python train.py --hidden_size=192 --experts_per_token=4 --d_expert=32 --d_shared_expert=0 --hidden_act="geglu" --moe_layers=[0, 1, 2, 3, 4, 5, 6, 7, 8, 9, 10, 11] --router_score="sigmoid" --normalize_top_k=true --routed_scale=1.0 --init_std_router=0.0166 --lr_router=0.000534 --norm_eps=1e-05 --learning_rate=0.00167
Below are experts of layer 8 (counted from 0) of a mixture-of-experts language model. Rows are named gate (a neuron's input weights, with its number), up (a neuron's input weights, with its number) and show model dimensions 128-191. Each number is 128 + 32 x the weight over its row's rms, rounded and kept within 0 to 255. Numbers have three digits each.
Before each expert's rows: a language model's description of what the expert responds to. This comes from a sample of Wikipedia text that the model never trained on.

# expert 12
First letters or fragments of words after parentheses or names, like c, St, t, minist; also bytes of Kannada and other non-Latin scripts.
gate0:134167158118094119086154078085149141109102114107142105077097159086180093154082112099151146040139146121162127147104129124115105126083156115109111143107112165134121117101082143132090085099099155
up0:117152197151072134095105128106148137129094082164117130100087139092160112149139118097116167108075154129180149189137090127121137129092159148143086108110157138145099099035097162110071114098095113
gate1:074143157117098170186121098105172170102141165171099148159138135184117111101103152144106146111117153097086111115103107098135146135111142105102115075147092101167168154098178153147088136178145094
up1:076119135142113164174120110112180187104140135163113127162151110158145132093119137128128153117137149091125152142127088109125174112085150108118129101094118126163147148102169180131093133189147086

# expert 6
Inner word-piece syllables of split common words, such as Platin-um, anal-og-ous, newsp-ap-ers, plus whole words like gold, Des.
gate0:154163170119152141131137103094134122086131118176108114179131125114081105113098101116069157113089177116136055104090138088099149147193127142079154198178086094111158121117158092109114067125140086
up0:144109094151148127079086130099142156216138112174145222130116154115127118121150146077091142139114129115150180140151120098144110104057116119100098067112206132137095097128093145160179147083145146
gate1:125159172103106193111152150058121124179112124135065104173099075117123116077038149145099142105118156164215090129075180061135132099187156176091118117106104133149126074144126142182150063139148145
up1:181089114154159067155121091162131117105146152135158123092142153140147132174230076101156080148148092072042140099177116189108132149036137104137085139116109127102128162117140117090081182134111159

# expert 15
Middle syllables like al, ar, il, on inside names and words, as in sol-ar, Trinid-ad, Ne-il, Foss-il; also modern, Christian.
gate0:193168135132131144155149148142147125173154122149137185121068104169127200104153140138045097115120161080149066164101113137114130137089141131134139183162083126062165099152113144139127130130140092
up0:115128142191093131125151150150141144182103114157140184150128151176119086119163165167144116165166124132142128134103134108156137108078194075110115109107094055158171149162203169158114154110163014
gate1:117173124116112092127191110103183186132138149125177115127197146138147143120166128128136122115091120118111051117070143129116113089179111145110121152146079132099096061166168141143107109187149076
up1:137179152108129119103164141078173163127126125089141113122200132126171142100188132115123130116082070086103031116111142158103126110177123168156137100128078114092060083163127125134086135181130070

# expert 58
Commas following place or organization names in locations and dates, such as Atlantic City, New Jersey or June 26, 2021.
gate0:100103174150150132106106094100141119107123072108184151133164119139180134087135170105106149144108104118102145147132173139109058125144114115104131099178141060075135209162132093166124107104121119
up0:133129111165162125107182095089113145095165127090164147094111085113169134122135150130077149142153139127104156140116165156102071135140104111124100134156155102113103200137112102183177183041117104
gate1:129113162169147134174104133122090156124115186242127133134094148204076156102135154137121124135088128113138120093082154119154119178152115131105114050117096104102136077091149154172138132138208142
up1:133135139167144138200146118101115166096141176170100108136131083184134167124145101166124163148112136092120152144122104125100149168188098138124122099046074115127096049123126163141135113135119101

# expert 55
Digits and digit pairs inside numbers in statistics tables, populations, coordinates and measurements, such as 4,45-5 and 63.-9.
gate0:162097120167092145100172085053065146165129126119134144155163109097102155101151089153116144121132117119179121121129116096112119155129156131127093131143061173188147127159134161189120110111104063
up0:111168120124173093168114194144151081110111172128105126096090136183144121126107150137118111108134135106100152104161168150179095094132127112150117098108150080074054108112100091095158084147146142
gate1:098139110150152140147117100131121108187081158079144122100099153081105095167097156125115062110109132115134121072092165166124131142089115122109152108156136173109073129155110084138212116159098081
up1:071147118174174148133104097160124098178117192100131086092127121076108073179061181127095076116080126104154128115104173154149128161079101168127150086146127173086084132139156101136243159140100090

# expert 4
Degree, minute and second marks in infobox coordinates, plus inner word pieces after a first letter, such as Found-ed, T-ournament, Ec-u-ador.
gate0:121101134116152150173102145120127082131115094086104105076130129140127151134100105117121134102112137097104127116099151143082106073117030089124087146122173155169122044119088099157112161123155136
up0:136157141108105084055118129115106136138143158162108126178145140095137123103148128135130094149152119129116098135163161089153067140115089116089129145116087179153131087121108090122089160154117124
gate1:141106132086133128124183109088169180102131081129141102130129166092132166150128068083142109092152189116128104088094102151131112121117118103144108106144101159138088080156133114168121178179178097
up1:100111111126141174138110179138158077181122064103128092139146097137130125189135165152163090040188065094131139165130113112129080099146161139142101132167113094101102179167088181188120124130063112

# expert 43
Word pieces of Latin species names and the parenthesis before the author in Binomial name lines, like jul-ian-us, (Hervier.
gate0:078100144161131065121111125129091104118130133108185175104093125159096161122136109106131140124155174160116135165122120124062090172162115194103139126120168079112162137149152080148123139093137164
up0:080093141168150050132113142158131101113102119094166147124117125144113164179140144099095128162124148126162158195193118165083069152124107154137143119100170067095145163162126077176109144077136093
gate1:119124137080141157146099160122071142124117158112086175200068182113093126128161149113182115104163183174144126128121131141060121164129117100147075145132075141067074123138122192082168091197173093
up1:158148095123085082157177071123184151133120107128143098068194088169150112105086106150094175158108134117098094119144133125188144089142170153089130143123138114158171115123122092135084144068102139

# expert 34
Single capital letters starting a split proper name, often in table cells of casts, rosters or results, e.g. S-eth, G-ibbs, K-lasnić.
gate0:150095163136128137099161129113094138132090116122150126139107129124138137178149164117175101143094088108181165166140110084128144147164113127140146143118124077153151071157138129052144070140157085
up0:127106229106152141112165164181168148147129118150118092141138110099163155057166181166122211161065153075181133112136104049195118174082131100142127137129121075137141124116141165113090125144087112
gate1:088130109129131141131115125152144131138168181168089116138105080114124107147117104135155191097131170159177152164110092058079151095164132131102094229136101148127084123150179095115128082150108142
up1:191114138155118136124171113083105128096075099090158159104149158135133132115134148130121072164162138108064099076131178179169104177108106144117146050108142122125184159093072148135145192093160124

# expert 39
The letter f or F inside words (\frac, Lyfe, Eleftheriou), hyphen bullets in See also lists, heading equals signs, and at.
gate0:152135152113131099191172143099147176151130144096166160118071117103138060083138163121110099118177157133119112132096111082123196061180174144127092129153100148108101150209176153146140154128106132
up0:099138091168142152066104067144087093106130106179103135135168155154116186215123084114128106126087108146142134147135165148145065196133109117131159076109166119138155117043114095106117126127151135
gate1:094129077152097066121139073173142178118169194144163120116198192135133125167119134147156158127113136174093126174094120136203131132131142095086133162087126133146089111111178097122148200104153108
up1:145157158103144162115149125093123057163083056144084113120073045128113166146104140127109134109174154077162126078163160085071163111151085171141113093200114165092135115121140166093115077150109153

# expert 47
Word-internal stem pieces like os, ro and verb stems like caus, reduc, plus Los and table pipes, e.g. foreclosure, chosen, Reproduction.
gate0:062178138161125109170114164156169095129195163152137074168125108137151129101134124129141136100080180134064084118107129141198106168126111130112102156092070135111169121149087106128095123163116098
up0:035146145179160115174090170186179100124164160157158070171145106106174128138164154114177123128116132140068088157150100149177116180124107116113082163068075144174169137158073134130090127179126092
gate1:113136112165120124096160095135148115126151166184147119136169130119099077175049140134130094105165110125178142096117118051140132109078087106059090140188141152103048135123162134206135154101154081
up1:103125130111172213114145127131147184099138113134157139085145147091133151168089158109156061081185146123130143137139132125148120092103052120073140100176148111076088170127101127131137104095151099

# expert 50
Single capitals and uppercase pieces inside codes and abbreviations, such as country codes USA, ITA, positions MF, DF, and chemical database IDs.
gate0:186157112109109099125132126145078091147124151160120100175176121136093125103100180169158163143110144179091115166072105065147129148154176166114129135057085154184172110136134128090139143147167090
up0:087134133091114130119162084063137178093144102129095155102086152145131102155150074091071090129146123094110116121150149151097141109094102106122129172176153082066085156103123148157082103100102205
gate1:095123128096145116161126116187124083057109122064110171200132115135124154103081079143115071094099151127162134076121147141126125129105159082090143069135136159129100153100099131109145108140136111
up1:087129156130130150182171151144151096097104114144153210113119175153144155111106143058144062062149156129135111183090110201103102144084093144169146120146128119168140160103124125119117117085103145

# expert 31
Opening consonant pieces of words after spaces, hyphens or quotes, such as d, s, st, the it of Unit, and de(emed).
gate0:172117098076124166172110055107117149179123144124133079083129171127082087096086101159181142102138076085112117112083123080102150125120131144084125133143115138126102082112171166117093167110063171
up0:158113117071128163197120057132136155186133113105161133075148143097072083109093115096149106101127093126128124123085111120097115120095172106125085116143110133083087105110191159135090180151060139
gate1:174142139095115152055108178109149127123090122136128131114136144097102158088083084092174115102136117131186126156075062080121086110094131103169119096158189120078077171143156104151093132102108124
up1:134189117099131102156161166131167145184066087094123168101153148100123124145116068103133108127096134173160133105127152092043097089150170156185127123092130165094110082150191095153126084118116119

# expert 21
Symbols and units in math, measurements and specs: dollar signs, equals, plus, carets, lb, m, colons in specification lists.
gate0:118159152222108077143104141093148140163131153205101147133187109182159100171158105096148152118164126102103110095102175067150107104174118160159165123079051153146091139109086121111141147145144095
up0:134130070087157146062170144155091103119092127088168101116097156059131150087106137161135091149108109145155135136176097184131177150099126142110108112110206099101176076137165109139095096098134132
gate1:131147173144116144175131073143153103238185125193091119140174154138085126115101132157143082135108144142144128077063145121123130096080211153069131116158106147088123122074156124140088107144077155
up1:113123169149136145154120093158158068220176083176093143117179147094088108125145129146178054161086115123163137105112123142138138096078190148088127096173094134125093123077143116171096097121079144

# expert 37
Line breaks, hyphens, en dashes and slashes separating list items, table rows, date ranges, ISBN digits and hyphenated names.
gate0:152153098136115112208128064096144107163112127120160087179118117086080123097144126129111145074054149120095142189127092070163125101124114139160136135143083154136126176130120124098106082134108199
up0:138099128154096152086125164132093149149117149132069117096091122140147108130101123063112070147182135155128098109157101183078121165152107131131084088095176119105159082108158108160147166091183079
gate1:114134165164129081147130118141134152138129125132150216095154158139199132179140168063146088155170139131109081105090126132134111109180175121102116134189129107112080092111099049155078153132193149
up1:128103092099101146094181160099086107114106153156107081137103117132129168061145135154091159133094128146102191211148113132122169138111087121118145185072100134129160114125152118099175071104142089

# expert 53
Closing = of article titles, the line break after, and descriptor words starting the lead, e.g. = Railey Creek =, American, professional, Binomial.
gate0:124134096189156160161098160129073067099161148132167128138107145229144067155138072106115064167098115174169168130107181122133169089070139131161148129194189140129099108156097141162126132123191124
up0:143120143081114072128149142122184209086122106141080152138122074063111177120132185096155107156127150076154099129143044147131136202188114127102086114074089144134125182105162111121100081088116135
gate1:105133105186159140086166147165131142115116088132100136147106083168123119135129154165087203109163084163102160147138168157057106159153150142154163086078155157197135156091094129160151161128136065
up1:138094171137102142133054143159143125088151089100147116132094097031112147069106121089173110120112132097153151111177093145189099166048190100146079128168095121112152135150152201123166142091102178

# expert 49
Four-digit years and their final digits in dates, tables and prose, such as in 2005, 1988, 190-8, 12-76.
gate0:145160145071113117172089152051132093106123162117099159120103134071113108090161142102116087135144144139103097140115073126125167103126119095155090156127112142152060128162178149186116143115191143
up0:121175130080118110155086112063144062095118150122091137174144147059110120129168158093108084132139111124139105177104073104133108121147105110174096116129128110142046176153144159204139164092174157
gate1:140133121136137155151097125122147094133135098159111094083161104172130181202175114084162084093178092136132133157154094105122126128174149209120110118064133065086167126118085068108167137083170136
up1:108133087144124147118153149102164109146105082141111103100154094149124155183180128096180103120187085128166157181175085071160116162163134179140095101073144075108179115138091088081156153101130147

# expert 11
Capitalized name prefixes and single initial letters starting proper names, often foreign, e.g. La Prensa, de la Ville, Lough, Käthe.
gate0:095155118107124147197114119086127102185133105158145138191147122130121164193118155115146112060160103167150165099183128140120062144102131130106116083138138098117138156121102051167117099133119117
up0:152109166113122133071140132150126164065130152126129146069082175133125108052125107115125148150131168132109067131062109106153168109178104105138164187119071117134121095132152174077127162135141177
gate1:089156083148115060140176136143119147072137117093184103154153109106167158134077126120182121133140061143172167119150093146166133165117189160134113141138109166176141123141137160145032092116120131
up1:109191042136167098103196082071124081100071078146109153158185106151101228182092140089136114067153099119122121117135174150115057142132123158118093123109126124125082173111131117128118143033108110